Below are experts of layer 2 (counted from 0) of a mixture-of-experts language model. Rows are named router (the router's row for the expert), gate (a neuron's input weights, with its number), up (a neuron's input weights, with its number), down (a neuron's output weights, with its number) and show model dimensions 0-127. Each number is 50 + 12 x the weight over its row's rms, rounded and kept within 0 to 99.
After each expert's rows: "raises" lists some tokens whose logits its average output raises strongly, later layers aside. This comes from a sample of Wikipedia text that the model never trained on.

# expert 8
router:51 57 68 44 47 27 42 38 73 43 51 45 51 52 48 60 53 58 47 70 62 56 39 34 35 67 57 62 46 44 72 57 33 23 39 59 50 56 50 64 50 38 49 55 53 48 46 63 75 48 43 61 69 28 48 55 43 52 56 66 39 48 32 58 42 33 66 53 36 58 56 58 53 63 71 47 32 55 34 55 24 49 44 55 37 69 71 46 54 70 84 59 60 60 53 58 51 53 53 42 49 62 55 51 60 29 61 47 29 62 56 37 40 42 48 34 51 64 55 66 75 60 50 42 49 52 67 65
gate0:64 60 41 37 55 31 64 38 09 57 60 55 48 45 59 50 56 35 47 57 42 52 65 55 45 67 70 64 68 63 49 66 35 40 55 39 47 42 45 55 38 32 39 44 45 62 36 47 65 60 36 57 41 43 54 42 36 31 36 32 59 55 59 39 58 49 51 36 63 50 47 60 58 48 43 45 51 45 72 53 40 42 47 39 52 21 54 42 75 31 52 45 62 58 44 33 40 46 77 68 45 70 47 51 23 60 26 52 64 45 40 52 42 34 52 62 59 59 37 50 47 36 51 64 46 55 43 27
up0:44 20 55 39 72 53 46 38 39 43 49 52 19 59 63 70 59 46 68 62 44 49 31 45 55 17 62 52 42 47 63 43 39 55 57 44 61 45 44 39 31 66 36 50 62 52 29 68 92 44 51 46 44 49 48 40 59 48 52 41 54 47 45 57 41 47 26 43 57 14 51 47 47 40 52 52 49 63 64 50 49 55 45 60 55 45 46 64 45 66 48 58 61 51 48 37 56 46 52 29 61 45 76 32 49 46 65 37 37 54 54 48 32 39 41 50 62 43 67 37 49 50 54 30 37 37 38 56
down0:39 39 52 45 63 54 61 56 47 34 61 53 55 43 53 59 41 37 54 68 44 39 32 47 47 41 67 70 36 44 44 46 37 48 33 67 43 57 66 45 51 39 40 61 58 67 50 66 64 61 43 42 45 38 60 47 32 34 66 46 29 48 38 53 41 60 27 37 54 36 66 39 52 50 45 48 27 68 65 27 67 44 43 52 31 41 44 39 37 60 31 52 47 66 50 52 68 47 56 35 71 41 60 43 38 50 58 33 47 50 30 44 73 57 39 58 62 33 78 43 46 19 62 55 58 29 49 51
raises: "ate", "ance", ","

# expert 23
router:47 62 59 47 66 31 40 26 70 40 54 38 58 50 52 62 74 57 67 63 84 53 35 39 42 70 54 83 52 49 52 55 39 48 48 57 50 60 37 57 44 31 32 53 56 53 55 66 59 52 44 61 63 36 59 53 46 55 58 54 42 66 40 66 34 36 63 48 44 62 62 63 54 65 65 38 47 68 47 55 56 51 43 50 41 62 65 26 57 74 73 62 58 70 37 47 54 55 58 54 54 53 59 52 64 37 55 49 43 84 43 50 42 45 47 44 59 63 53 72 71 45 46 46 34 52 51 57
gate0:48 60 34 53 48 49 37 59 24 31 28 60 51 56 44 52 41 63 48 48 51 24 55 63 45 63 36 35 67 44 53 44 51 50 41 25 67 51 64 25 46 41 52 71 61 51 45 76 44 53 43 45 43 31 39 57 56 73 51 77 57 35 69 63 57 48 52 50 55 61 51 43 50 47 41 58 33 45 43 58 53 63 46 56 59 31 43 66 42 60 59 43 49 86 54 65 55 42 42 53 53 61 42 61 33 74 53 59 59 44 40 46 45 59 56 37 65 20 31 47 49 49 59 46 68 65 66 46
up0:43 29 61 45 57 52 61 57 63 59 71 51 45 60 65 52 49 33 79 47 52 60 46 47 23 50 53 61 34 62 39 63 53 59 47 63 44 65 49 80 53 52 66 32 50 46 72 32 34 53 46 68 60 48 42 49 49 48 37 41 28 78 29 41 56 47 56 55 44 46 58 52 61 46 64 36 55 53 54 51 39 19 52 38 53 57 54 40 46 59 49 80 48 41 66 34 51 58 78 42 62 43 47 47 60 35 35 43 56 42 65 47 39 46 76 60 30 58 48 47 66 50 57 65 34 52 47 50
down0:47 38 51 43 50 36 34 46 47 47 29 46 48 39 60 63 43 62 42 51 48 43 38 76 60 43 50 36 58 54 46 61 45 73 61 65 34 58 48 50 57 44 36 43 49 87 35 50 41 51 42 52 61 48 43 45 29 66 57 35 43 57 48 50 45 46 33 32 54 56 48 61 37 36 29 54 56 38 83 26 47 64 47 43 68 64 60 49 53 52 42 46 60 38 41 65 54 71 40 56 39 36 46 50 75 49 66 22 65 61 48 76 42 66 56 68 59 39 40 55 55 48 61 49 60 50 59 25
raises: "\n", ",", " ", "."

# expert 43
router:48 64 71 51 69 32 38 39 63 63 60 57 53 58 59 62 67 51 56 64 59 53 38 39 46 53 59 68 62 59 74 49 30 46 33 52 60 53 40 55 51 35 32 51 51 47 70 70 52 50 48 54 59 36 51 35 41 59 50 52 32 53 29 66 37 51 59 53 43 62 41 60 63 49 69 42 62 68 40 59 52 55 41 61 27 57 78 28 59 68 81 64 57 72 52 43 70 51 42 44 58 56 56 55 65 34 50 47 31 52 41 40 37 47 59 44 40 67 63 69 57 41 62 64 33 57 59 50
gate0:55 51 38 63 50 60 55 47 41 23 37 46 28 63 38 26 51 46 83 59 55 47 68 45 61 54 44 52 44 36 44 38 57 51 39 49 71 47 41 46 65 60 38 56 40 47 57 76 57 49 52 38 46 25 48 38 58 54 54 42 42 53 27 66 43 45 45 49 40 32 42 44 40 69 49 36 47 48 59 47 59 63 56 42 32 52 29 54 51 22 43 59 55 65 43 37 70 51 46 33 46 41 27 39 65 66 49 46 33 48 42 44 38 48 35 43 67 37 50 43 45 45 53 70 36 30 40 83
up0:53 20 39 38 45 54 38 39 53 66 57 47 64 38 41 65 39 75 32 45 44 45 27 45 57 33 48 43 65 48 52 55 46 47 61 38 50 59 46 62 26 48 36 63 25 56 39 44 50 57 55 46 60 68 76 47 39 38 79 36 44 54 62 62 42 42 64 66 53 66 54 63 59 33 50 47 56 55 27 29 40 38 57 49 49 43 46 51 20 51 59 50 58 41 63 51 58 46 58 59 41 73 48 40 42 59 57 40 32 39 65 65 57 42 47 40 54 78 61 60 41 46 36 32 59 61 46 35
down0:44 45 56 56 33 47 48 60 40 57 56 48 63 37 55 44 36 59 48 34 79 40 40 24 52 25 40 62 64 49 25 51 55 42 46 42 56 47 62 66 61 54 42 53 53 78 42 39 57 56 26 52 51 61 42 51 41 62 57 35 51 35 28 57 33 44 24 57 46 59 41 51 42 57 56 40 67 52 67 46 76 40 66 54 39 83 59 36 48 50 55 47 47 37 71 54 62 56 45 45 61 47 59 34 55 58 58 64 42 42 59 74 28 35 60 35 37 43 36 46 49 31 54 64 47 58 46 38
raises: "\n", "|", " However", "==="

# expert 46
router:43 53 61 41 63 39 45 37 54 41 59 47 49 46 38 46 58 51 63 65 65 65 56 43 42 66 45 66 45 74 69 43 44 26 39 59 53 65 53 53 48 39 31 36 52 44 55 53 42 52 40 50 56 37 52 54 43 43 52 56 60 80 25 50 27 48 62 42 37 57 59 65 68 65 51 47 37 49 20 69 46 53 47 57 25 45 75 29 64 65 72 42 56 81 45 56 52 50 65 65 64 57 43 56 48 43 48 58 43 80 49 46 30 33 51 30 42 51 43 59 69 56 60 50 41 47 51 45
gate0:71 57 49 51 84 57 57 43 41 45 35 54 45 68 68 53 74 47 46 59 64 57 54 31 55 61 47 50 53 67 73 80 34 46 54 50 50 34 55 45 33 50 42 57 68 47 50 44 39 38 60 46 36 48 45 66 51 44 35 59 65 48 55 46 48 49 60 25 53 59 34 40 49 58 39 41 35 59 36 54 65 34 33 52 43 58 45 44 45 62 58 71 46 58 37 41 45 53 48 56 55 47 62 50 37 41 62 55 18 23 45 46 28 45 38 48 21 81 39 54 47 62 55 57 55 32 53 43
up0:49 58 51 74 74 54 62 55 40 52 45 39 41 69 71 50 45 54 38 43 53 44 57 48 60 53 40 52 68 69 32 73 47 43 38 66 63 50 51 53 37 46 39 38 72 68 62 56 57 40 53 43 51 57 51 66 67 47 32 67 50 48 49 46 64 21 50 30 48 74 33 42 41 66 59 29 41 46 42 72 61 46 38 49 45 53 48 41 46 50 50 62 50 57 18 41 49 45 45 55 51 65 56 53 37 42 63 52 54 18 39 53 51 34 54 58 24 53 40 53 48 78 66 51 62 40 45 33
down0:38 43 42 63 60 49 83 58 33 44 69 53 33 53 41 46 54 41 56 41 54 71 47 45 59 62 31 47 51 58 40 64 78 35 51 65 34 77 31 62 31 68 42 52 49 57 59 59 22 57 67 58 43 59 66 65 58 41 36 65 34 58 54 43 61 46 50 42 55 53 71 72 53 65 54 80 20 46 49 69 47 46 53 52 64 65 41 43 58 44 33 48 57 53 47 39 56 45 57 65 35 44 52 61 45 50 54 55 40 51 59 50 57 41 51 33 33 51 54 51 36 51 45 31 52 63 31 54
raises: " ", ":", "ick"

# expert 40
router:61 56 65 43 60 33 47 34 63 46 60 54 49 54 52 58 67 54 57 70 69 53 37 35 39 58 47 68 49 45 66 52 37 31 43 61 53 66 44 56 41 38 39 52 54 47 41 62 62 51 41 58 60 27 50 54 50 59 57 58 40 66 37 62 30 35 66 60 29 56 55 55 62 57 72 42 44 68 34 66 36 46 45 50 24 55 73 27 49 65 74 63 66 76 48 39 65 52 56 43 54 65 51 50 62 35 57 51 27 71 51 38 34 45 42 34 51 61 52 62 71 50 54 47 38 43 62 59
gate0:42 36 36 58 66 52 49 51 49 57 55 35 46 45 49 47 64 60 47 77 61 47 48 28 30 50 47 70 50 38 64 53 53 38 65 49 42 81 39 37 31 50 46 48 70 43 37 50 67 52 55 53 41 51 62 33 35 31 29 49 65 48 38 41 41 54 45 54 44 14 42 44 47 46 64 35 44 44 38 69 50 58 54 61 26 53 69 50 45 41 56 57 25 55 26 39 50 47 48 38 60 70 66 40 47 51 44 23 50 48 65 44 41 32 36 44 40 80 62 45 45 52 50 51 60 43 57 39
up0:43 50 46 33 55 51 51 74 53 61 46 51 55 42 50 43 46 64 70 34 58 39 55 73 44 43 27 49 60 58 33 40 34 53 48 54 52 52 56 71 59 64 41 49 60 58 79 49 41 43 48 56 64 56 46 64 57 63 55 49 53 56 54 50 63 55 49 40 72 49 43 31 39 40 57 54 60 71 53 21 47 37 57 34 55 65 56 46 73 73 61 48 49 59 67 74 41 47 71 56 30 51 49 69 60 47 39 65 48 41 66 59 67 72 74 48 56 40 42 64 51 56 61 61 47 57 85 44
down0:67 23 62 61 28 67 24 52 37 55 67 35 49 31 47 35 56 45 57 55 66 42 42 57 60 36 48 45 35 50 32 36 47 51 53 54 57 56 39 51 61 44 49 36 23 52 43 48 42 34 39 55 54 50 54 43 38 76 37 49 58 52 59 54 31 54 56 57 52 34 55 49 67 45 81 37 59 66 44 31 49 38 41 33 67 56 65 64 61 43 63 45 63 59 61 66 44 56 38 58 40 68 54 51 81 45 52 63 45 66 58 64 60 64 58 34 57 50 61 57 42 69 51 63 40 46 57 72
raises: "s", "ly", "line", " of", "ty", "son"

# expert 35
router:55 72 47 52 61 46 39 45 60 58 45 51 34 52 33 54 73 43 51 53 62 51 24 35 36 48 32 84 61 56 66 50 42 46 50 39 57 41 49 68 36 54 44 63 40 45 58 45 66 42 55 45 45 45 46 38 44 53 37 45 42 50 54 43 33 54 67 65 42 44 31 41 70 52 67 43 42 72 35 63 50 47 33 46 39 62 70 34 41 65 85 40 74 52 34 36 61 37 58 38 55 54 56 37 54 38 49 53 37 63 34 30 60 43 56 36 51 75 50 60 58 42 44 53 33 43 68 59
gate0:29 63 33 52 54 68 42 60 47 52 40 51 56 50 63 27 33 43 53 49 46 42 43 58 78 47 46 51 43 47 29 44 51 45 59 44 32 37 59 58 33 50 54 41 51 42 25 49 73 55 62 55 52 48 66 61 62 38 44 44 47 60 58 63 49 37 43 51 50 37 41 24 41 18 52 58 50 42 49 56 65 41 54 39 52 63 45 54 59 42 38 49 51 31 40 42 55 53 46 50 63 22 70 47 63 36 30 53 38 34 35 18 68 51 44 41 58 51 73 75 46 27 59 72 51 58 48 47
up0:57 58 46 51 54 40 61 44 61 34 70 70 23 45 39 53 63 58 31 49 40 26 62 26 45 42 68 55 62 58 64 40 54 60 55 68 68 61 42 47 41 38 38 63 83 48 50 43 39 64 46 46 47 57 54 52 37 55 39 69 44 46 60 47 49 50 34 44 73 34 45 42 39 61 56 49 54 46 75 36 24 48 37 57 56 39 58 34 41 49 54 59 35 55 60 53 51 46 36 58 21 64 31 52 58 50 64 52 65 48 61 48 53 54 36 54 77 57 33 46 57 70 42 30 55 54 61 34
down0:39 48 72 31 56 47 47 45 57 69 68 55 33 50 63 60 36 41 59 52 52 91 40 33 50 50 49 53 39 53 44 41 47 47 46 56 48 51 43 68 51 55 52 45 31 64 31 38 44 41 55 45 50 63 39 52 65 44 54 44 46 29 61 45 59 60 85 35 65 76 69 50 63 31 36 42 57 48 48 49 42 47 71 27 49 59 53 42 10 56 52 61 47 62 51 57 48 42 71 30 54 67 55 52 44 58 40 40 55 66 50 61 40 63 55 38 46 45 56 63 57 61 49 68 56 69 49 50
raises: " ", ";", "ational"

# expert 3
router:48 62 77 32 46 46 44 32 60 60 48 42 60 48 66 48 85 54 56 58 57 60 28 43 55 46 50 52 40 53 59 59 32 29 53 42 49 57 30 63 45 39 44 50 37 45 55 50 55 41 52 69 66 44 59 50 51 47 37 58 45 88 32 52 39 50 68 63 26 52 49 53 66 61 59 54 29 66 39 76 33 53 43 53 40 64 60 22 40 55 72 50 64 60 53 51 59 59 64 55 60 60 54 46 66 37 54 55 20 57 47 48 36 52 55 36 47 41 41 68 62 50 47 56 41 53 53 69
gate0:43 69 55 42 46 51 71 14 36 60 39 41 54 46 62 38 52 72 65 57 39 32 38 52 55 46 50 52 43 48 36 55 49 54 36 42 35 54 58 80 20 38 34 42 54 46 18 33 99 38 68 51 55 57 49 49 53 47 36 53 59 44 59 38 43 34 32 56 45 39 56 50 46 58 56 45 49 34 63 55 55 55 50 42 53 47 31 45 57 60 54 45 39 61 49 44 55 51 36 41 54 49 53 57 34 41 49 53 41 45 59 51 64 36 56 44 48 52 26 60 54 59 42 37 33 77 50 59
up0:46 66 64 49 46 61 59 26 36 55 31 58 59 47 58 33 45 47 67 44 39 25 22 62 45 51 40 57 51 57 28 61 51 51 43 46 41 54 59 76 36 38 38 39 58 36 35 43 92 36 68 42 53 67 56 31 56 51 42 45 37 38 65 42 48 34 31 66 52 38 54 44 47 65 37 50 53 42 52 46 60 46 52 41 53 40 31 32 58 49 49 30 53 60 61 35 59 50 31 48 60 43 47 44 30 51 61 54 49 47 61 62 78 45 61 45 52 46 19 42 53 55 45 35 53 67 49 58
down0:52 50 34 75 57 46 19 52 41 53 51 60 39 62 45 55 45 44 68 49 46 68 40 50 32 55 41 44 56 61 47 53 47 69 43 62 62 58 50 52 62 55 41 39 33 38 40 60 38 28 53 59 29 45 67 43 56 53 68 35 54 43 59 67 44 45 61 46 64 45 49 47 23 46 52 31 41 65 55 50 53 30 61 43 40 50 48 60 54 34 32 50 87 41 34 49 51 32 68 47 69 48 55 60 37 59 53 47 57 28 22 60 59 61 34 59 48 44 66 67 18 54 43 54 54 37 43 43
raises: "ested", "ished", "ched", " tall"

# expert 33
router:57 53 61 43 64 33 41 39 62 42 57 53 48 51 53 60 70 58 62 72 68 61 39 35 35 53 53 69 52 46 68 52 40 33 38 60 51 70 46 58 38 42 42 58 52 46 45 69 67 55 39 60 65 29 48 52 45 59 56 55 43 72 34 63 31 41 65 54 32 54 55 55 64 56 72 38 47 70 37 62 35 46 42 52 29 52 73 28 42 64 81 59 69 70 44 44 64 50 57 39 50 66 49 45 60 33 58 46 28 67 52 36 36 46 45 34 49 59 59 57 71 55 46 49 45 46 62 64
gate0:57 73 42 50 46 45 71 53 61 42 47 51 29 56 37 54 72 44 67 59 52 52 58 51 45 38 52 53 42 49 64 28 54 54 45 45 48 54 70 62 30 54 49 31 32 47 51 57 50 30 48 41 46 47 32 57 38 36 35 49 50 56 61 52 17 40 39 57 72 49 62 59 75 84 57 38 34 53 51 59 54 43 29 42 47 66 65 34 49 72 58 50 75 46 26 65 66 46 50 52 42 50 53 44 58 50 61 79 54 65 50 37 36 45 41 44 32 55 57 61 41 50 33 39 55 40 65 47
up0:55 36 44 36 49 45 50 46 34 46 52 31 57 50 56 55 42 52 44 46 46 51 31 58 46 68 61 63 53 80 55 50 37 46 37 68 55 50 26 49 60 36 58 41 53 39 51 44 74 52 44 31 56 39 48 43 64 35 59 36 38 51 66 22 57 51 48 41 34 65 40 44 71 70 64 61 58 24 53 38 32 42 60 41 45 41 65 54 58 40 48 33 57 49 60 42 30 52 57 64 49 51 52 44 48 81 38 73 49 46 38 40 40 50 54 49 48 72 37 60 66 66 27 44 22 46 35 38
down0:89 50 41 28 57 37 56 60 63 47 30 53 42 75 39 44 57 61 71 54 46 48 52 54 66 35 68 45 44 55 61 46 44 63 61 31 32 57 66 40 31 52 48 36 40 53 55 71 52 39 55 44 37 32 36 50 36 45 45 35 53 43 56 44 55 76 50 60 60 43 59 43 62 53 58 68 49 43 33 39 46 57 54 52 38 62 38 24 37 63 40 63 50 42 37 63 47 51 44 45 38 51 48 34 72 49 41 78 64 40 41 49 51 49 61 51 42 80 45 55 51 42 30 58 44 52 69 32
raises: " |", ":", ","

# expert 1
router:53 64 58 46 81 48 45 48 61 46 67 41 38 53 38 50 59 55 47 74 59 55 52 56 34 51 36 76 64 47 59 42 52 19 58 58 53 67 23 52 45 40 48 41 34 57 53 61 60 49 49 69 62 40 45 38 45 43 43 52 57 54 40 56 48 45 62 67 39 49 59 61 53 65 66 34 45 52 42 58 54 54 31 64 35 58 59 37 48 65 67 62 48 68 32 63 76 31 52 36 68 67 55 35 58 46 56 48 39 72 38 22 47 43 34 48 44 64 58 72 63 64 50 56 50 35 57 66
gate0:55 42 45 77 32 70 26 66 42 50 53 52 46 39 40 35 46 55 38 34 25 48 52 42 53 30 36 54 61 58 48 53 61 50 53 59 45 28 15 40 54 38 56 40 41 37 37 48 66 38 46 43 31 64 36 68 35 59 48 40 44 67 56 63 53 51 47 43 74 43 53 68 58 38 41 74 60 44 36 51 48 54 39 36 42 59 48 57 43 48 41 52 67 44 43 57 49 42 56 52 58 73 28 51 57 54 57 44 51 59 44 65 55 47 40 54 51 89 66 50 43 45 40 51 40 82 54 59
up0:50 64 43 55 61 47 40 45 59 51 78 61 42 61 49 35 38 26 59 54 55 60 46 42 43 30 22 34 65 31 63 68 54 39 47 31 41 46 48 48 47 30 42 38 44 47 47 61 39 22 22 47 48 64 56 67 49 54 53 41 47 64 61 53 57 67 82 57 40 69 54 63 54 65 52 62 77 57 67 36 46 61 39 42 52 46 60 53 75 60 64 61 53 67 53 56 33 70 58 57 62 59 54 68 41 60 44 49 47 45 41 58 59 62 44 53 48 63 49 52 60 41 47 32 41 40 51 32
down0:39 51 51 67 46 69 30 53 43 44 43 50 70 29 46 63 35 69 60 45 52 49 54 62 52 68 28 58 65 65 45 55 58 29 55 65 55 53 25 54 50 64 47 72 59 34 57 57 66 58 76 28 49 46 50 54 52 55 53 48 41 81 53 61 38 63 41 50 69 56 49 63 56 20 47 64 53 33 25 60 47 48 67 31 51 53 39 51 53 44 29 47 74 50 38 53 62 50 48 48 29 44 42 62 70 47 43 38 58 51 64 57 51 56 72 32 64 50 41 47 54 43 43 53 53 67 58 49
raises: " Historic", " museum", "ux", " sq"

# expert 37
router:41 44 53 37 58 38 31 38 56 52 58 60 55 68 47 59 61 61 57 61 66 47 43 45 57 46 53 64 40 54 47 56 34 37 50 40 41 69 51 62 30 31 39 53 43 48 55 60 61 25 39 69 70 37 53 41 46 60 69 65 29 54 26 33 36 32 66 56 39 56 66 61 50 56 48 47 58 59 40 62 49 44 33 61 48 57 69 33 36 54 75 49 57 48 39 42 62 43 64 51 47 57 47 41 70 47 58 60 25 74 50 28 35 40 44 37 48 57 57 63 81 50 66 55 49 63 68 63
gate0:54 55 46 49 65 51 57 53 71 63 50 54 65 41 65 51 64 73 51 49 36 55 41 60 55 55 45 43 65 58 50 53 46 60 54 43 63 12 23 82 50 47 33 26 66 72 33 49 45 47 61 48 50 60 63 36 53 45 46 54 58 58 53 53 71 82 56 45 42 66 49 47 51 12 61 55 49 64 46 57 40 47 63 43 42 35 45 48 58 43 45 62 60 44 57 41 52 48 58 35 35 46 50 31 51 39 58 59 24 32 28 45 50 57 48 62 39 52 45 60 46 68 37 40 35 39 58 41
up0:36 38 43 52 41 42 23 51 60 62 43 69 45 53 56 46 50 64 41 59 40 58 43 66 76 37 56 46 76 43 48 38 41 55 55 48 39 44 46 78 43 42 38 44 45 57 53 49 67 15 50 60 57 65 68 29 56 70 50 80 42 50 46 40 57 55 75 40 58 50 53 55 34 49 47 69 60 44 58 54 43 47 54 46 47 59 44 50 33 36 54 40 54 30 43 47 53 32 53 52 35 40 50 52 54 48 59 78 25 49 41 37 66 59 31 24 50 41 42 55 49 48 71 67 52 52 63 62
down0:41 41 90 48 37 57 42 59 53 51 39 56 32 79 40 33 35 38 59 45 39 50 55 58 23 64 59 60 62 37 40 50 73 58 39 56 68 30 66 56 44 30 43 66 41 64 76 39 51 58 50 51 42 37 54 60 49 60 46 53 68 57 47 65 69 73 53 43 46 52 61 33 54 52 62 33 58 30 39 61 51 40 60 39 37 65 44 52 53 40 62 45 46 70 48 48 66 43 60 52 67 51 61 36 38 56 60 47 52 40 73 38 43 45 35 45 49 42 55 60 54 58 45 47 57 63 75 43
raises: "hes", " love", "Scientific"

# expert 2
router:59 58 63 39 63 30 44 35 64 47 56 54 47 58 50 60 67 51 58 71 70 58 34 35 35 54 46 67 55 47 64 50 32 31 40 57 53 65 49 60 41 38 37 53 55 46 47 65 64 47 46 58 64 27 53 52 49 51 59 56 42 68 33 65 33 36 64 61 28 50 50 56 65 58 70 39 48 70 34 63 38 50 46 55 27 49 74 31 50 66 75 58 66 70 49 44 68 54 59 41 51 68 51 44 67 34 55 50 29 65 51 36 38 47 43 29 50 57 54 63 73 53 49 50 40 42 57 62
gate0:58 32 40 41 59 53 39 47 48 41 66 29 50 44 46 53 83 49 51 70 71 52 39 49 39 66 47 68 37 43 60 39 47 44 47 77 53 47 45 50 32 47 41 55 39 57 50 61 70 40 42 64 65 36 54 52 51 65 55 59 40 54 40 59 34 48 54 59 21 31 46 57 49 65 66 51 37 59 35 74 37 58 48 59 20 43 77 30 47 62 79 58 57 56 32 45 50 45 56 40 54 52 56 44 67 37 41 42 37 75 51 39 45 46 56 34 48 65 53 59 64 35 53 49 48 45 63 48
up0:68 43 47 48 49 47 76 56 60 50 53 45 67 52 48 73 65 58 50 45 63 58 69 45 57 54 61 59 35 78 43 34 50 48 42 73 50 47 53 34 63 49 33 46 76 31 46 41 49 62 44 67 56 33 66 58 46 57 35 73 41 54 48 62 39 57 65 37 43 44 55 47 71 72 69 46 40 47 58 74 33 48 53 50 59 60 40 50 53 58 53 50 52 71 31 32 46 63 32 61 26 58 38 51 41 53 53 24 45 50 34 57 48 48 38 43 26 50 62 65 45 54 48 65 69 42 68 45
down0:61 50 44 63 73 29 40 49 25 72 34 40 55 39 24 52 69 42 40 57 43 51 78 51 48 54 75 52 41 63 36 33 23 48 61 58 60 41 54 47 57 56 36 47 50 63 57 47 52 44 36 70 49 69 46 60 57 60 56 62 69 41 46 51 61 49 34 55 35 45 54 49 62 61 67 43 55 31 62 40 43 55 55 42 45 72 42 73 53 58 47 48 46 61 40 47 65 52 29 41 30 59 58 74 49 57 69 54 39 46 26 59 30 48 49 43 55 54 53 49 50 42 33 47 54 73 62 28
raises: " games", "ified", "led"

# expert 42
router:57 54 59 49 50 40 39 42 68 43 49 45 53 57 54 59 55 43 51 70 60 46 43 43 42 62 49 78 60 45 61 49 39 24 46 47 48 51 50 58 47 34 40 65 44 48 43 66 65 40 46 58 58 35 48 53 45 57 56 57 25 54 33 61 29 38 61 51 33 64 37 63 52 54 62 40 41 56 38 50 37 58 54 64 29 58 73 34 51 74 73 67 56 72 41 53 64 50 68 38 63 81 46 52 56 33 59 50 02 56 51 41 43 44 54 45 57 69 51 57 59 58 56 50 49 47 63 72
gate0:40 38 55 62 52 47 33 57 35 44 46 56 50 17 45 42 63 43 41 47 58 45 62 30 63 57 68 61 27 42 49 75 61 42 50 55 44 57 54 58 83 69 61 60 48 35 51 56 46 87 48 43 63 53 61 49 97 49 52 54 57 42 47 74 47 49 36 58 48 51 37 49 45 43 68 61 38 44 44 58 47 61 53 37 52 77 72 37 43 44 43 40 45 59 67 53 46 66 37 55 64 64 38 47 56 69 51 38 42 53 58 52 38 45 40 56 58 46 54 46 55 71 57 43 47 43 52 38
up0:47 34 49 70 37 48 45 76 71 28 31 58 54 40 39 74 44 53 50 34 51 49 52 22 54 51 68 57 42 37 37 44 45 77 54 47 54 55 50 49 43 64 49 53 38 42 32 63 38 56 48 48 52 68 63 64 70 71 62 40 57 55 56 61 49 49 51 44 40 55 86 79 44 42 66 57 42 33 62 34 76 52 58 44 28 72 73 52 44 68 50 46 54 58 62 65 53 59 49 50 56 61 51 57 42 52 54 60 34 53 35 39 36 57 45 52 63 57 49 48 32 61 51 60 60 47 55 54
down0:57 64 44 49 52 57 41 44 52 65 48 62 46 44 42 42 67 44 45 65 52 50 70 58 63 41 34 63 38 42 41 13 56 46 47 54 47 42 61 52 43 40 65 39 41 59 58 55 55 52 50 56 39 32 47 75 55 43 76 46 51 68 52 50 55 60 50 29 45 65 57 32 40 25 69 30 53 44 37 57 39 55 48 61 44 29 55 46 48 69 37 65 53 38 83 37 33 51 57 46 62 49 45 42 41 30 42 39 31 61 45 23 50 53 64 40 37 45 15 49 55 45 42 50 35 55 34 55
raises: "7", "8", "6", "9", "5", "4"

# expert 29
router:63 50 60 46 64 30 39 39 64 51 54 52 51 56 56 69 69 48 58 67 69 58 41 40 38 61 52 58 56 42 65 59 32 30 48 57 56 67 46 61 47 45 38 56 54 51 49 70 54 45 40 58 55 34 52 47 38 53 62 46 43 68 42 68 24 42 72 64 44 53 58 63 62 54 71 41 52 75 37 76 26 51 44 43 19 57 73 42 42 60 67 42 65 68 42 56 60 52 59 44 50 77 55 39 63 32 62 41 25 53 42 40 42 42 54 32 56 62 41 49 56 50 57 56 35 46 60 61
gate0:42 53 60 48 47 35 50 33 23 37 51 27 33 52 53 60 29 29 51 56 38 45 52 63 60 38 54 65 64 40 38 26 63 59 59 49 56 51 79 61 54 56 47 65 41 44 64 66 44 46 54 51 43 52 44 59 45 52 34 39 68 55 42 51 42 64 60 68 53 17 75 36 56 44 50 65 38 67 18 40 77 41 42 50 69 42 50 54 55 47 58 60 57 28 43 55 60 45 61 27 50 59 43 66 49 52 61 55 41 61 74 49 59 54 40 39 44 50 45 59 56 45 68 63 57 39 53 59
up0:56 57 56 65 43 71 64 66 58 57 42 43 47 30 44 59 58 60 53 45 49 44 44 36 35 69 41 53 56 37 57 65 53 51 45 57 58 48 11 51 53 47 51 35 54 44 39 34 47 59 39 58 64 66 44 68 47 43 59 50 56 44 52 40 51 67 53 43 37 68 00 51 55 66 57 46 47 43 83 56 35 74 40 52 42 65 59 53 51 44 53 52 35 62 73 47 47 55 40 50 74 29 56 50 54 56 31 42 56 57 54 27 38 34 63 50 58 63 55 50 60 44 39 51 58 62 46 43
down0:43 36 78 66 50 64 61 57 35 63 59 65 43 49 25 47 46 57 62 29 44 44 48 60 52 69 29 34 55 61 50 39 50 42 28 44 37 42 44 77 72 61 42 61 57 42 57 36 68 64 54 40 57 45 77 64 54 35 43 30 45 47 63 48 60 67 52 49 53 53 44 59 68 47 46 56 49 61 65 63 53 47 43 51 44 53 52 48 76 60 73 53 40 38 69 35 52 35 39 37 49 49 52 40 64 45 37 75 60 55 51 43 66 55 61 34 59 37 67 53 69 48 55 40 50 56 70 64
raises: "),", ").", ");", ".)", " nearby"